{"balance_loss": 0.000321, "n_kv_head": 7, "tie_embeddings": false, "init": "normal", "decay_fraction": 0.363, "decay_shape": "linear"}
Below are experts of layer 4 (counted from 0) of a mixture-of-experts language model. Rows are named router (the router's row for the expert) and show model dimensions 224-335. Each number is 500 + 25 x the weight over its row's rms, rounded and kept within 0 to 999. Numbers have three digits each.
After each expert's rows: "raises" lists some tokens whose logits its average output raises strongly, later layers aside. This comes from a sample of Wikipedia text that the model never trained on.

# expert 8
router:510521505423529528515441523529513493489497501514549468465495534498501503495522436534534511484527508501514510559491486528490517497485525467534479523516478474513509550490531515516480489487506505477470501514472489492498468512512465527484483511511529539467474459487562499527453503500479478495485495503522505471501510456544517470502494517473
raises: "s", "-", " (", "\n\n", ",", "ed"

# expert 4
router:516514519506508506482538485472442468516495565496508518471479514495501523515505551431497496483524531499495486511521540534501534496489507488507535486456476473514425477490487487491506537484481477470511542479512518518498526534513482499471517522530507488515506507508460470496553498497508535473507520533516449464519485516522504518498471501534
raises: "-", "|", " his"

# expert 11
router:464515473513504498520508496534542513514510520466447527526485477510505507511495506508496475507518517501511502494463488484508504490521477473439449500504478539469489523452514521512510510494507487490517525517471556497503493478508517490454538513469484475508495527484500470522491516540512496471458503530422499489561480470513491490444490469508
raises: ",", " in", " (", " for", " by", " and"

# expert 7
router:521550460503467495482490486529494517493501457561494500491475467512520502522508490514492483504475544502520539484481475497483534504497518494480522469476511493545463494530407456471512478484545476506485465476479500496488514508514498457512495507526456482498496531493495499546454483505490487489527511502471467512514463494475494520469472487511
raises: " his", " the", " then", " a", " he"

# expert 10
router:511491465487496495474501531471462502505501490486457460484529496535494500502523555557483491504536474505486520465508532497487491539520514500513456515499513472473475504490506485523489520476490448524547518526488479538494513521494483505504520514501477466527496542528521511499490491528500497464514477519533538502510480483475519500517489530511
raises: ",", "-", "."

# expert 3
router:508471490503470502524515516484487472536492516478490489460499512461502485531494469512511508498491508468513491500498528519458471518550490501447514491478489549523501467504500517483497475512460464547528447506560517476487527465525558513511519458478513508551523499545498511503532518504441436494473454471543460452491476508513525452464459492513
raises: "  ", "-", "\n", " —", "\n\n", " who"

# expert 6
router:508461467542524493488497517517520522500467497501499512543490486530467496483510514484519495487475462489481462500534479478519508500513445530500463504522507493527526483505514526502492471493467583442496493488506498528495500516497534527483492513480517550484521464468474521481527459510487518498468502491527526537543483531500481488503559460504
raises: " and", ",", " in", "'", " to"

# expert 1
router:475494530490495484492513490490497509514493496527484482493495548485519533534508487483494539491449470492505460536441443527480474514519500502514444442490530520522516529556489490506521513482499513484447465505466460490461497500529516512539487473502477485518524456487535540486489505454529511527524533475523466503484508477489480520508471530482
raises: " and", " su", " in", " (", ",", " to"